Below are experts of layer 6 (counted from 0) of a mixture-of-experts language model. Rows are named router (the router's row for the expert), gate (a neuron's input weights, with its number), up (a neuron's input weights, with its number), down (a neuron's output weights, with its number) and show model dimensions 224-279. Each number is 500 + 40 x the weight over its row's rms, rounded and kept within 0 to 999. Numbers have three digits each.
After each expert's rows: "gets" lists some tokens that make up at least twice as much of what it gets as of all text; "comes after" lists some tokens at least twice as common just before its tokens as in all text. This comes from a sample of Wikipedia text that the model never trained on. Tokens count by the router's weight.

# expert 2
router:485525494511526510517595480471512562557482442475456488470547457511583466561514465484527528569526396506530519524451414498531471475514507524487518493460535468523440557541
gate0:551464497459554460508555541419602490517471464490553514468495457495513456537533543477463489486498471478485508524590485490479446476523516471509578482447578495537455510470
up0:519503476425496452506505482514544565473484560545522449458488459485578516598561517526460438507455491566495502521603523503441474500529512436473472541452517491524467504449
down0:515499475525494584531549445493448495513490462498492540549472568477473457441460459398480424489560499522524541516543519497501528463525443478525548520542461530585563533499
gate1:491524502468459538514430485428485509470465498453422519459427554521513508522471493445464441499530494518538538473440467504510481518523531479470529489531548473503487477523
up1:490442512427478465512515543431444437499473535520402522532496496514509536534470472503471432475544502459410496462472474513435501469497535515521528464464564464508488512521
down1:501506552470504551491536616505423512568552489561504481579462513469478462479478484514544455489492528560547544478551499509556498498571529549529520559486526510528553479476
gate2:537492504527534487480532487542471476492469488540484484554507495516498469554472465499519488587450516571450526457487583397530494592524486511458546507458470470465531494529
up2:444490471530542456472504440481521493487528517479460507568570489531556555535390476515514627489462430490489392508530514546543548496493478494447491469495494472510505459543
down2:510562525461617515530492540486491567452485505488556518559429538456497518501518523556464495459470546474583581487496435484526537444511486509482504516528495451561528494462
gate3:458473572567506470565464505514513520432481472478523516489519543466492502484528452514499431444476536480521495452582463559553433411512539488505544461555501485539454531469
up3:475443487530513433556544505517563485486458499509505443537489564486446526512511442494522446485455533506576490501509551491448537479538467493464480489491490520568470599522
down3:452531587512500436437465492445457484587505504485549462484492380471513529459561475474477489506444503508446536498525494553508530515555518497503559527523508469479510473442
gate4:516466447478471515579529526477504443515612470504519481522493505556422457465450512548432510536475539495542501556502449526451539530546474512528516512437530464534565484462
up4:503495494555536490499481485563429492502529534496475536447504498438477550524440479526538458480489487390517450528498490495526488491492532490438498471479464479495534444540
down4:480526501532512595487496511510466516519507518464526509459496505448414513512534472456478496491510542557463550495569529445535451578552563468497493483523482528535563498527
gate5:504456523497507536520497459406531492467501472479462543527527464412606480566549478556499509544439498514465486516542477508500449479487516459529464505447486514519452514486
up5:513561438475494519524458491537441525538472565471525397514518566585420525490554549492533533526498515500449559493474510448482481458570487445519491502500510434589527547531
down5:418473536492454441477496553461435468461509486489513530512514446577512496495480501520507475480578507496429479475501503542475507547522483456514436500504480443482465492488
gate6:512483435452528527441528472456526548548515530476518460466512471502518484492500448525557592451497542473553456485493470466442478495500463521489464508545481446466543516542
up6:504511515500514507527532453446560494565517567494569463456465479566529488533485474528465482482455540481477530445486480524419530470619464546529511461559457453510531526516
down6:505543508464462454514472510529465503425550540497464431584483497501486492442483570525507497488497485568541501514506492530480399564478575448535520487465519566431397531466
gate7:532509522524469483422479407450492472495488593520550510528489529562571452507553531537478535506503537549473418559486492542449395536500489503517500514481519484534373460571
up7:441464409557477475561441509579541532559500529500522496535503462466545558440468526559509514565526506484558552482503488607445507526495490474513516495555451478494516499503
down7:506540505437485488471559497507481464532458599500488483443512569476483483578554483562570471477445462434483473467478494461481525496484512464518484450548506499524390473425
gate8:459549511534439528484516457516524508509527485427517507567498403478498469431499584504504454462463477539578469486544478543455459605474498512510486467618524543508491524538
up8:559511478502501494475521402542543520527476501410471542486522462456488507476536505461504425505488461558526447571563551534439505598550441510523533425515527527519454525534
down8:499414529486497493541526416529435439541463505595455500480502508534460532533465488547427480500493470477425482535553520599497492549477518459510521499514526534515480527496
gate9:488519484473524594481509525493371526457562456525553459528503553518529456523496587503519489489484529394385559490521526488528484407465533557456497479478517466437531500482
up9:409468402494458446498503497444450491557519542492504499491471466503547574557493540501547528503469429473461541513455519495495476485470497534470501515513489467507518538497
down9:511459503568494442495559446568544459501580552552427503459453578442536484496477509530519503502469539506469490542523477525495556542505555613493486458480520506548454516496
gate10:515485500553524570505469496558550488516454519490530485462460561448491491517486561569525461506481516496495530558461460506434545484488435514490476465454397587562421514489
up10:477529501494530487495545497557543529491412454550442509497496491538420550520565441449519506531469476479502477414524534462551427484465500470477497567524558525496470559523
down10:511481463520478539531469432458555497550517534554503494428509485535455479519503533435492559547527462456523475545454417495511447473517466502532536539533417453524499420508
gate11:539466451476488501565477524499532499541529586489437467517546496523498515428515448501451462543540462561511447490464463496530436531452454474495479517558510516508470438518
up11:434489507520504614440511510505486425507490469564465463504489522531465513539489510513542594504521537535516502543521479562578502479451473527507552460480499560442517481561
down11:554481481471445464533484491544501463527468504480524480569558543437437530481476520474469454496450477471600532512495525469461525525478437471448530556569508452487505476438
gets: ",", " and", " was", " is", " as", " that"
comes after: ",", " was", " to", " he", " which", " is"

# expert 14
router:524528469454512497513547536485504555445494474535430490439515496520580470562488550549534514482556454445571534496441430488522429491549474476544548477476514517582524516451
gate0:492510484499604460494508517554544579468492533484516517457495491526496458453561507445498524524498525432557444524468529464500465492508501564539520535533480530578572525486
up0:527499497531492476512454498542454466434567512473462459519496460439524479460509496534512464466493507551505435465528472400490501441507442531492516536545502556522511460447
down0:452517457549438522462556524542512532546504520462483483459489487448551481586520497476507498399558483525450463530477472481530473515594525562471583521489537464520611481578
gate1:510524588482509524535503466530532517497547465463447511492513500483481444541574434453548509537489519592496500527469439481527554539562506511488597504472549522496507524532
up1:515483506435476467525461466508504500510491499471499484468492556518453513506486567443476478570481484524477523448529487468551495469500530495421576507441508520529497547479
down1:459503464473502491501502516429505457533466513424526553503538523532518534417425499539541546524521529536563425512464493541533530578471469495467457463495433445525526432501
gate2:508546480550444422540466477519539531557481503493592522491478448498533497520550488485497488522481501512571517556485486547468465460546577483483495522471548508488526501565
up2:499505514455527547488475564444468482514510507454443546480501486555445495550515491529524490452507463456491550453480518444536568532434458512530539470544509523459455484434
down2:530504474538560458465569504534501513431514434524465482500505480451513453487468516467431478463542556548587531511486467428440476465538516449583496490502476466557546468453
gate3:474616504434506441534583430487442471513434489505470530516475504511534517492544458559529535472490522480588488521473476503477481449441549495437557506494494493545579492484
up3:562580505455407543503582436540476443481459470475473459524518439477559485459545552539548470451513535536518473554489454527452470456505509550511537535411508484500579477482
down3:477467489587500500449498453433473547484561563538497538479476525495531508490551499496511507589531502480436444485486521452446489542485488543506471528515468518450518510547
gate4:499429384494566497517445424548546496523473479581559494511472515492555486513459504444498462499553547478526477499593524508503536493530530504517469509484557510455475527515
up4:548524453551572480455504438541504412505525458379486462496525505558518457480568414481520481489376541506554546531442560499465481620547515528445522571466489473474516446495
down4:574499513533496442501502479489548462412469548500509531519568479542450517461451542473517482478445381544466536490463480475510419473517496447502487487544468539599566529503
gate5:481556541511552535522520526503526501556535482523547546489466544554424516476544432501459546515394508443469438515547526483524551436530513510541473491472496513509443501555
up5:528535466500539461461484473510562455469571504468598556491499522490544541400550529498490498492519488497553511514524511541505471517471563411528525497500488496473544521476
down5:484493424516547509467499491467528507534454482468443527551557451533491495520472457488518549485549463550469498533505501501468517491430496486476486550536553459464524458538
gate6:455500453469396410493495469588487490531511493502471512507498449594503568500441511506534464539537499463510572521506468501518399510529519531519442489497498487444472508505
up6:576491563535509565524460485423518483496492514424502465496497506452498532511532439424491475517511519444546482452511548499500553525517500446529500465483485409487482487510
down6:428558475493533539527504536520557545519481451460486513513516566506481534501414546590518513510435493495557475540518490437571548529437460496479500567581540517416602476482
gate7:570443474459540538514559524493540447547515498506461542485524493504463509529543456449515532501538519539445540495478543440442438486517494518560488474466577425525514506480
up7:517459494504504451501516471451513549446528503494547483478565565530535557476569479505468505509451553567499534467475545513509496500551557485431501434540468456484459511537
down7:472500571501550562567466430477557431480471502452507472539456549574441584551505529513526398511516478529565454586491503451508491455482525460481468542587522585517533519514
gate8:516536520554520490456508491524461416534456474479514521538430535514474519482472531545620508500523468541460472545456424522493472485453421503465523499432453461570448537478
up8:540455532510472510477525495455465561445523594489513521438503545479406481449540523552518466464499531551441444492509528457507532495518485530496463508552536484486496525511
down8:541542552450552520542438515559508495453511490489493469452472589515503502529496490469507555467555517445525502502489515472419467528467482470501464491515494555483565476464
gate9:519445511457429467475405506577541505464516581442473530544492439475543581539531558508540588468499515498462483471449512519476511457513559586480490486467493456469476537502
up9:513540473520523549569547561517498515561504463550544506500439571517454513554478500525472495493503496445517506469525527466553603561529474458515538489516438523493488526455
down9:509497485519511497493509482512469477581585441469508466498526469483533521466557424514528417486491557472524474507494483470580511536513495491490553487464544420466464510502
gate10:442469489530519427502541499511534478517547486435495518551484532505465517467519461426472512493517498502483527534469471479571526501531471459506563571433544567515524464468
up10:438459428517486473472500474574536468508571512401510429570456461505516549476482448470502529528483544450516463534492518489533535522575489468458591444502475532457567463504
down10:522537523478383482442538525518519518554437451590417528496474507443466434520470402488491511541449488523445523517463451540490542511525471478531544510494508498536470509505
gate11:466574553530483467523423469485447497504534480509551498428518498415468528477465469494463476486499469517454437457459505487514454434444517479439485408487536558496516577523
up11:425499531534401482510467488528536522471577543509547547528530493406479516484459457491487454458479475500442390471468472541439496455478513588524485473498505516457543545470
down11:499447506421511486511519500528484531475500512523552553518519431461513414461535476540448566559503585531527494538469486529436510523502466510528511506475489521531447502492
gets: " the", " The", "'s", " a", " his", "The"
comes after: " of", " in", " on", " to", " for", " at"

# expert 15
router:533528453464573530473503464481488483491481491500390500462564468491531507553467501521514537529517434422573496471436458516494498474534536483466487455539520491534455488500
gate0:489481501497507493524522528407551513510515542554569592477546467509434585485443522564500483490455497493503439430448502488478473487484497436631393525456483487512456485509
up0:502485497495521490463487455524435491468494486458410406478483520500555451548538473447488527463540518512505525570516511510525527528536560587437587510564482547482550536510
down0:424507507457511535426487528492545485591485588508514506469486498454463456488503517480532563529465509516545585570533543568575575487490539465443500465512421495481577524464
gate1:530474463478450531517446470446510494501564580445487448466517433436497587551502527531500495499551493538486517483444482470452540486577503471530529496525557459564505466473
up1:517518497478515597477563473502457507504455448502430531517513464490483427458520460511494451522487466440551527529488524540472530441489494462521545534520528526459511513506
down1:459485501520502486452501502458493461596532476554441492497523488490551528515521451423593470489489456541572472480502545411567460510572450464465490469476415383464465431480
gate2:514495549487456521486467585483479496542551514514487527483452489451488499548497547502470527533480511482586465441416485474491509525481556577507537497470519521528522545587
up2:541546512598502492508453542469530484495538516473480503532459454498507469555553517479497513530459461462505483439489518501473503490493525448493515507509571538513534509542
down2:555494530508503516489587535530565453518453462528497492509474473568432527494510499565450486465506439464436565593478441495526497548537444522523539500541475519533529480436
gate3:505473523532498598477443471499453502498456461510459481475596493595459533489454504560555469540513529584490442487446546519487478462549477520453488503471524531482559441515
up3:423550478446536492527531474472527528506521484464560437481500508433567426476547590500465483451489515474550486562460470494555510532445456442531539555531460465448476518473
down3:509450504584513528565592508484461497544462512539508494594469523488496474559567475498503464504515417503455528493505530473534497499476490481437504505446406493426562520484
gate4:462436548502526524575467476486452475543486559529508510504519509458474491536536492447491466559486494454511496502518535437504521461460529529556533519479543570538461529451
up4:433477510506524529506544449505493515522542568483557535455449498449507487455490503441582432501458529504518459569421609524504459513435485536515475404488570511587556461507
down4:494458506441504477530494461587499492488491436533493518452561548521508521521486490512446501513529530427519490491585488510416449454506576512500511512527463567499426524513
gate5:532550460557522518458471498478513557516533428510476518493484492530455527522476558501430551546481509525408489522528509486487474502571486508486504446497538484538512485506
up5:478558459554523495476570512531464538503471512469446483523529522531505537500481544516581551454447442557485600456482497444502551500496557487488437430436450481560524450505
down5:549558421489488489448480493512523537492526525459537485541461511431495520487491503497505442478528511536480523500486507526470534493451491453509520530544527491543505491488
gate6:478545511454520441605511519497618463534511484473526513439492484559464447576464520561510537494457499524555540482501559492442409484516500533503513471491445465521537522478
up6:584491433518473519470459572532521511542503562564519553489496485530559519507552527465490525464507562561460504430492497496537507564480434536445485576490527485494450469512
down6:552543526495502557508556511507510428532463522493488524558462490517523477480460510453540549442487555447525465555568556557511593534441482471505499518478529510462504542495
gate7:466519468540479548560516489510456436526510471440557517456572477498510517443547521465451477547518523536435607410520506472493567498497517485451565532535521491522535500516
up7:578584503489508481423496512530440511495514556550538534504461559530517562482537483538522577455451529426515522512485518484501462531494463422462552524485511501469562414466
down7:536481541522476489524521517520603566486490484492467409517448495472488437488466546479462522558548500620534549503553555451475536500513450503477503522445463515494521466458
gate8:484545527538436494486498457562514505427496496545574503420511461497543551559558483435484468474514513492545549471484468500497563477483496507438457485510485540578462402504
up8:523516427513576510444474522494508497561561466425470527541506487498531531457480481552509497512487491482490480538492537431494487522524508482497503516474445483454436538487
down8:434442511497451523462543472539488426561506480550545516482544590446479523492467451531528517451432526448493498498545507476511509502433502486513514514497510489512510502526
gate9:539524534548530524417578561480448493551532576484551547521520519529460531423519478519507517490488519552498564520494478521527400492438448471496497472469516436441525523497
up9:518522518547532492484533475505445542461514580450541497477513545402472504526520426511514493482522528500444517484477509512517401491517467527493520378486488537515550480560
down9:481538510549490424580533482484515546529482503447484525518485446442456518472409457491503502553467518474469486401500486505461506533477500503493505518502489485498523525483
gate10:490471459472555499537530476471566584519510435483561496526502557569545466487566501506536525481501441525433517533444479518533534481557439476474529500512561587499457535463
up10:537442442553563521477475497503518590514478512495553430493531569498520462533533517471539517531497474485490464551465491576477453458539460508494561517501533579489508460487
down10:480466444448539523534426523518511542530546422484498563533542499534522609509486488488461511509490450534537476502460555540508546504450480510428491500508558496533529497542
gate11:455475509540480478478493501448407470492504571518459492520491507483475540495492549508544546521526589442537517470533546464547420499550531412462504502568543500459473507574
up11:465543396578470448596554502512447578529503522598504467519550453507491508512511532443509494569489500503574533478501469590491452427481522480414546497496507528469509459436
down11:502505474454524455411498503470597483510463472423477593527521512499545482473524442487556538460438494446466459568489494524502483496508435533479504476495467458519509430501
gets: " |", "|", " 1", " 0", " 2", " 3"
comes after: " |", " ", "|", " 0", " 1", ")"

# expert 5
router:535522478505509458507493452488534538470472542492490504453486444509589530561494482524531560468553497488617496541519513485482477489471510548512527472449561519504425442475
gate0:543516475452550512507530425473537490468512554411567489498560518413576506506499555444478519538517543476522461548478520439422488482506468506528511492456508447530428483531
up0:436463453512463564447448529508479531496467421555446564517419522579438494485455480561472568467527451515487502417532503514546497512435557508468472509577445542482480457509
down0:508510478481510513481480430539530506476542514518553432557524482512559464501523508516535511512544457462482565489498587545573521490538493488409574449446510486466488495516
gate1:454493531474537517458472481461471472487605439528516458502473508574469522495488566536493508468559480435554534533473487437414457543526456479410523502488486489532477440473
up1:530465496510439536514459542529484528581439556527538505525507460424491483543529544482443533535471525547505527538505480563425499514510543557460515480462502511504547484439
down1:496502517512448491543492441461481417554407484486513494535474527484508484461461524422546529514526536509484451509540502527499549605503497493513479459468511501505491493472
gate2:438461493502522527447475519547505495533461498435465544479474417395527504570529477523487496528418439486533501580491479478453454534505418545441490548549454585535510469505
up2:522439552557531517496455499518580479547499490506532477545507437459491463482449495475434504497512523520520554566476498504482445565533467485505477536499535528515452504486
down2:501443471528517466496506579423441442466549543510537512528515544517479564493471460497459471527553473508427437489505512520509401573498532456493523465478519433569533481523
gate3:519485454417414463517505493499493555542464563547539437460500494499467474472532486516429504514478555488503508480546519488429414527460498500530514504512493537528498489550
up3:524407452400494526476483465552558516501478532465454503521484514490491463559504518463475462496467538515495521498536491456495421457487520428516529424491499516470530465601
down3:528530510470522545515510575445473490452457433532553499548427458531441554423489502556479465493459550598422529483426487451536545537573490484465530434504493487470519503457
gate4:572513459539467477525520565509522566443525492490434418447485501422544477441495421455564515537539525562434516537560444557484538498610503492480520430528499527542495479533
up4:502488466533492497528450522488471501447455484483473439470487424484508464424516451521526484493488523533494527438466499533488506491575459460495529482511534506554454469461
down4:528525525522494564558437489520523516521444470507506458561546476492434483563505460448491463573481527494517473447453445500512513501453487473512504475492497443472505493522
gate5:384484450495552489508509450546475514524495526477506507489504547465498509466466489458511489505447512507508550448470540525499421522442554538492468452462507542434541542482
up5:489477542517536517485509539390523572549492477432510538440454483498530532458563471435485531561479472476538540505443477505423485457454565518544465479473467495459527541463
down5:512495492466507474459510439542556459494476546485443447483491553552513458570511573541539434538549454481458476483534461374554439497530515503489544575535464536497477488528
gate6:491504457530566487449401464565545370475494449527480464504490475410587437489491468454540461451507496560454487473436484493471420551494460523587499451488543539549519496465
up6:553577492486467468452563453560468511403524476468474488538483466578466604461483437517435522474561514460499484516514399534529489498506519478383523471498540470500465431553
down6:487490491565521480505504563521539495453547493525524535464497500467494534567492518514503481526551448574463551614396534460455474514530569518507521459462519500498470550458
gate7:595508566485520505477479471521564515536524536494521521486569469517524561475485479485489511529527608540473560482554530460556415503494512576434504465463466505492487484524
up7:550462483513502482523503476470537578464517562470489500410516500476511500510425503458490537515477483524491495522496526530481559499502523481440521499517474481612590500552
down7:544511551537524525537491477532439469437536497422483512579476424442457469517453492500474435488508548476481542517506561526595473550534521509500505546521489513532502482510
gate8:498452455461514469472536522514533577554490489494560505413445515522498502513573470477510574589499466448541493447482479555423495491485481514567492479444495519490520452546
up8:563436497501456487496490487513455500488537421518493427461547495478525443512538573478473488471453536493573491413464507450535525505430443484499520453506545484458536478473
down8:550482559525526494552499435531560530563504498503538500563432470445425507503576436494501457495514473543536499416540521493464551487500531551563515412425454588458500547474
gate9:484441504493481462517425542491475477466477466534505495541534514458469449468479561459529463498451496480520510477553510535480533535502530477481505521480534522456549472530
up9:488552500556524533497519513532530439509476549437426518532491423441519505502538461487484406464569455501473497535520572456473537443509449420494502551498560522489488461466
down9:529535447489583484413481603447420483478533535473516532508470495468491459536516485522517551562531533548513455539466518528536506501521484485506441491488547491550518516501
gate10:572577509493541448555449478539595538507445501519489512462478433522514480473513445520486495486512495486548515452517439496486454581471519554436510436593520503580467431432
up10:473512475456495486515539560459591497463464479506542482462482487547584496490506392496521497474495555506546543456503466515527480536482491524461445440546496564549442472513
down10:456494430504527443466510496480510531447528546536468520517475511477523455528522498552487540520459517473516490505557486453484427522515546469405528445481519542536431526462
gate11:459520537542470517524536504499514535453526472509497530485460515444537535490458498500579483557498500549503512477455527517447519485565495463488419549526474457517509474506
up11:513541583509472521514450468482511456479487476541509473524511544511569451500516519472492552502442540505579525479495600486504552509513448492447532535468599485471513431461
down11:523500473555515471456520530519469533541492464479487503464469517555526483525507522528515480504478514504506575473479527478531596489558519437502450474488436463576497463502
gets: "\n", " member", " album", " life", " son", " number"
comes after: " the", "\n", " |", " a", "==", " his"

# expert 13
router:535477446457508463507607482534519518480504466488469534448441440492522560480564536524494485546509489483525479535472445475474418497539493516549581498472521465509506482490
gate0:458534453516453472467486494533522504540578493404537497484543510552442495461485506431509501569594544504451571475507438497524557481501557506515557510495459528447512567476
up0:490485506428552510499549503494589487475537457572482585450530577506510480553553521503474473545486458493549496626501492508533440460484475531542595470422548482474500522559
down0:505482571481501551485558552511529419548478493567470526495540593549585489515519539461517540432403416515492509557437497525475459484526499513457466449516491505489453472493
gate1:550471509463491547408452537556564529460470528572498449481491488497515503464509508446401489482528522453483550540492502439532510493514437518477502554506432440540534471498
up1:392465532540485464496571534477444546525515461466478509511558506531547487500491468464550463507525555526531519467506433504530529463472498601518495542425482510508497483512
down1:533506526547517474527494493442505536556481403458478504605483488564469512605543499500424469487571421487464550472528461536523545550501475476507494564486491526471552499493
gate2:477567537506480488565518522482512533496515497534482513502514476512450508479436556475553593519552571500583427449458476548555452513535496486494540464507475536510427474509
up2:553446507478551530576555495582504476521470487549520514461440547524523480477495556512460460480453475461499457462535476467522473546525551489601543525506432448544464567504
down2:513541552416496516458568484489487510441512471462519534575529442495484548511517525563518484511452533529528478509488479469426505507506541455483510444504552508509520464521
gate3:519555439500401495581468500554479509502486507500479492448486501462453513459519409498470565543490543478549485521545528489462463540445534486472590478502507513435492499539
up3:510518464486452573511508509528442523502499520542554432517559442417522497504495456396487518524488519499517467531535543505547511474444509535504546496550494488542482561538
down3:477593441496591506457491471500504571493584546459483494501425494453475512545503546481502475567503533525486533528461528518576521515426476512513562519515513465566507520437
gate4:505569569471448485469533521546518541433534523480523500435466425509492480527460417501501513582524540483535420512504489482508454471443471458471477485560516496563481386519
up4:438477497517480434502466505547500567500517555493454482501471420512442485488486573518540505463453500525505450472430419511401531488531494540515437475508565552583539496476
down4:632511507450532464457530508484523444449481550510519465486514490487512514489513551529484483476553480473441556469563477489488471552486510490488466505511553495475511514454
gate5:522510466486514510506494476498513563523521489599485526537445521476474491467484509524518485462542480501511523506549401444432553555606485539499586547509476519576465398529
up5:571479473483545408602462497505550548500485461562474499518516580414501525498470526531464450521585478543456567519576472437441519594539531500540546472520480474461491479522
down5:362543562539460587471490611491432485488509511522523514495513428433509537536492450497474571557493545542553488551543487481396510582456481532495524501522554451493536493488
gate6:549520496463463502438505577423490479509488578498490592495479480467469446479521509574451464524476414487517522521508543536470416522508535461455525524516552511525496608530
up6:470517464504511560466512474581540491474592482512599528469487517489496490450581495502439453500438506433565509475523550478459509468429487493506595516484470569553460512499
down6:478512496478497520474450532497537477502371514595452514530484495494534538502442461520586462523509535538444499402483514461485508504466503513465527458535456463534550473489
gate7:447437554527509488562480465481485416507499493495443470465462477542530548469495568498507472556545435497485444541458498483513502467469523509555496537504493554602461503448
up7:505562456529476532482537551464494577512457476453496550457590570444521499471448495572517445525457509441489550539549526572490504455498495539465527485536485421441533520492
down7:402504510514531452477465529453485565491558494543521533536500463467551492506487530489429488617518518491524498519518449479539482500474467470504517514451538519523523528545
gate8:452536547497472508510480473456492472453513495538470500516535449513506438399486445505499508531529479433493377540544499490546502493492479459535513497469468513497514536445
up8:525456489474513546488451514408454475445490512508540450480586521567495552540480567498490532523520525513476526454463475518585523440461454446440539442532539485500519503555
down8:515510483500525545541499496497468423543531472487485467467491411480455466513507537545431458467437515458418450532501521466476501540494539492519463449609467498552433478452
gate9:426449488489485469554503526537538472457494525541499526484508494471490478426530499560468510486421519558584489405526455453451470513482541522520511465471511490482439523592
up9:531537531535513508543526522491525480471519474492496588405500475442444506418644510464449536599488528447526552435593471481518434504510458408533479554536506561456516509553
down9:553507482465491458470492524448534560530544415484539450531539483556575464507571581506498474495475504481515419570471512464468500510458560490489545477495522535533427458490
gate10:562548552516494599440498496420543552463550450523495519507475516503499483500530534537437475481496514523523447550465462477534439504467530541517469407503522504433509529542
up10:513492513582480470522533550538545483503433520529491485431542465524492515501553443493482499455550447501442557482476539436464516593494430438594501498511514544568449462482
down10:485492423485476462494516609460488479524477483552476548547440485529498587517491518512503559492362494457466448515494424503552465511455539461495499468495464480493505479449
gate11:604488425500549558506521501426479536543423538526527551509522524517527542482508492489548467517512468559556492458445573525519501531472451426456526475500445488533525508519
up11:543436548471637542547506549495488488495483469441497494440458514497485475494480471465444432560560534429519470551516482474503496519455483501558548556475448387499481541408
down11:494442516460471500480496470518487501491491446569500439526530519513487491501510494472464544499392513436529470524614477477516520495523565583532564480429484512451501436563
gets: "\n", " (", "-", "=", " list", " /"
comes after: "\n", ")", "-", "==", " /", " •"

# expert 6
router:487510407542487513514555460455504526543439461518510532487429455467468518559521467484488537556540549487490506568532425555498491466579470533484543473493524507551434497524
gate0:493467501481386489557471473518505476595466495504475479475471480538440477520493510487477485521477458537526532489448507457508500453500470432456493464441456556541443522451
up0:566497526509625517584590572487541502475531444501482523548473511562565470479503522512510542500482488515498545505502519558440471449494452517437493418482490543526476515518
down0:466535471489503543521468505526487532505477470483428460449539530502486544454526436494556473463465457503540590432431519453519587510528434449518498488436539490577525468492
gate1:432490457501564431537564460560481465503541480470536387481519492503490544527582440522522519505517512450471530503530469487524477499566441469520488542524518557585518519497
up1:540505549434476445532406502501518542431444451479469533570504420473489465518548498468453494459450456535551556447541530499484481437523559459434533493529509478498506495518
down1:463521557420436493469490532516513511545445506498548447491527461532411479539494515506501513431454444468500489539473435540504530531510495569502499532452505491518492501520
gate2:486552472509564480509493511475472379472500514488455460583500491517515538559549565493520505564498553476463445504555429496499481453461533476485530520534491539509543491538
up2:447447511472523523481485556518504538497513455533506512453448473468502478503431499466521468462567454472523478492533552566482503563511480471470565501486487522425523519534
down2:514527463558491521500522440488437531491494544460487487522508522531545505454498408417524529444530484467492441453493527478562488478427574583508487444482442482515480475509
gate3:536503414468488577533491506505525497503493494521478441519495529541520519499502477503495547407515503437427505519479507498444471439527538529520480564459486574477477550476
up3:464503423538440553477516517481483451466476508557443400502467402543507434521457516502455472490505548569487506518543476572445505426526467548539494477531483548461526537512
down3:442480515553527569464427414477508548499467485531475502466508518530513547488474460500519473445542498487484545499473483511515544545449528513497485528544555505460592535448
gate4:548537465546491428442562497544507524451471429493494496458504514507477571526372487503509424532478570398484493446466473535500541463475457478525601517447575577469510576483
up4:502495518479576463525555531554528456462476471514507460498508526549462526558438513502483457491459478409488519415509482579468470475521444536461516508467472539497546534519
down4:521506385374552459421496470520470495492498417468484486461488463558574516482485527428466435515457469553522544486479479527497469471446501534449480549477558545500494512529
gate5:546504502513485573494499396457488543528470515533523498479540484572506552521509491433512524509439436488433555462462502500525513484471460545564472546485509489446505468541
up5:562445537498502580468506451420424564459546513450491551475465462444525567438538472502484506525456526496544498522526431513396433514483480475516527540446643572530523511483
down5:504532515429526475477457459519455494497458475460525438454528530413513474481470557536510527439462493536490571524584432526459546460437468506539595451545464518531422521520
gate6:499570477430540468480526441499510522451524521506469440489522511450470557491489507450388482484505478581563499498567501480468484477430526522505533565542486463505490476517
up6:479509480502496518504470486528457532412483547538489538443531497461431513477504440514480470528494413526575615506537468450490517522435564518469529451514456463484476550445
down6:518522518494516539470489491517472521517543492410555539447448468487435522538556499550477407459550508534508427532491553448559389451527409545502558453545510439497485596519
gate7:465487427514566476501423498411485544528532491563500489577446529420481535472489533473510558488510462500488534507506446490546501477445506499472539425511529529492493530437
up7:477559503462498457503514416433494515568563554520508509617516504492530548528539519524430435484460468566479551453561468481480545490474512454512443464527511490525470540481
down7:537491501574535511526518455521476454503438496519461472450489523453535483498485487481414503497426431364505508485541412458531491447541520510451471495493437541486512582444
gate8:540426551502503489528492450505500536567533477565448517459490471566550503541522543531468491490446569444509523424492481510497529459490466542538485448512434476560504550466
up8:522514465529433478457561498516551586498517506436564455438490568557504510442527492446543503473549512525495477557463521468494587551534463497563446530535523530488428537498
down8:513519431515533483456539527522520503571441522531519521518493465518432548492445528527483567486574442529547499598486500521528544434524455511548515508482564477487506560490
gate9:468503533491498487521553513447520454467494500538507454552489508557474504532507404538468457498515535522517628552525432486551509514471520456506506480539510500510506453504
up9:533501507519555495489491497544520565507484532465517500473535513491545514530545556458509476462478485571487394526456544552465530494546493529466475513502539490529487485484
down9:424565516467463532522516499486585495512461544502566511499497443467566532504432461528440431571506452417490489506559488431462464513572441501492480483490513493462536463512
gate10:474532409393496510473523510501490483544490502472586491512523540510491464535495465475469534448475482488517499482456510467457482468565510508479533517479499582508527481468
up10:471542546557524575549579392540464525501516532447558452442492486492491492579538536443526519518450494482496543499528487502490536468534437515466492544526447437519452453510
down10:516470470456530528524518462496503504530499503492519417506573467538525505509517458543574492566451502451570440475423449502501526561580481504488525557505476511508533513430
gate11:570477521464486469535517495452533530490495495504542505530501470557521490529566582459476556507523587536504485573498579610457489441463486509528532456522574485505472522502
up11:529462524482468474527524512481485516529495540491509467468508510551467447587499529500523503492518511516556549541569506459477540474453564481494487471533502491552547483473
down11:557470593529440492484518523543492510458513515475486552504470414466527596541496499403498486468494497468524516453515522539528520459534513498534472433523585519482466599457
gets: "-", "\n", "–", "===", "/", " de"
comes after: "\n", "-", "|", ")", " al", " information"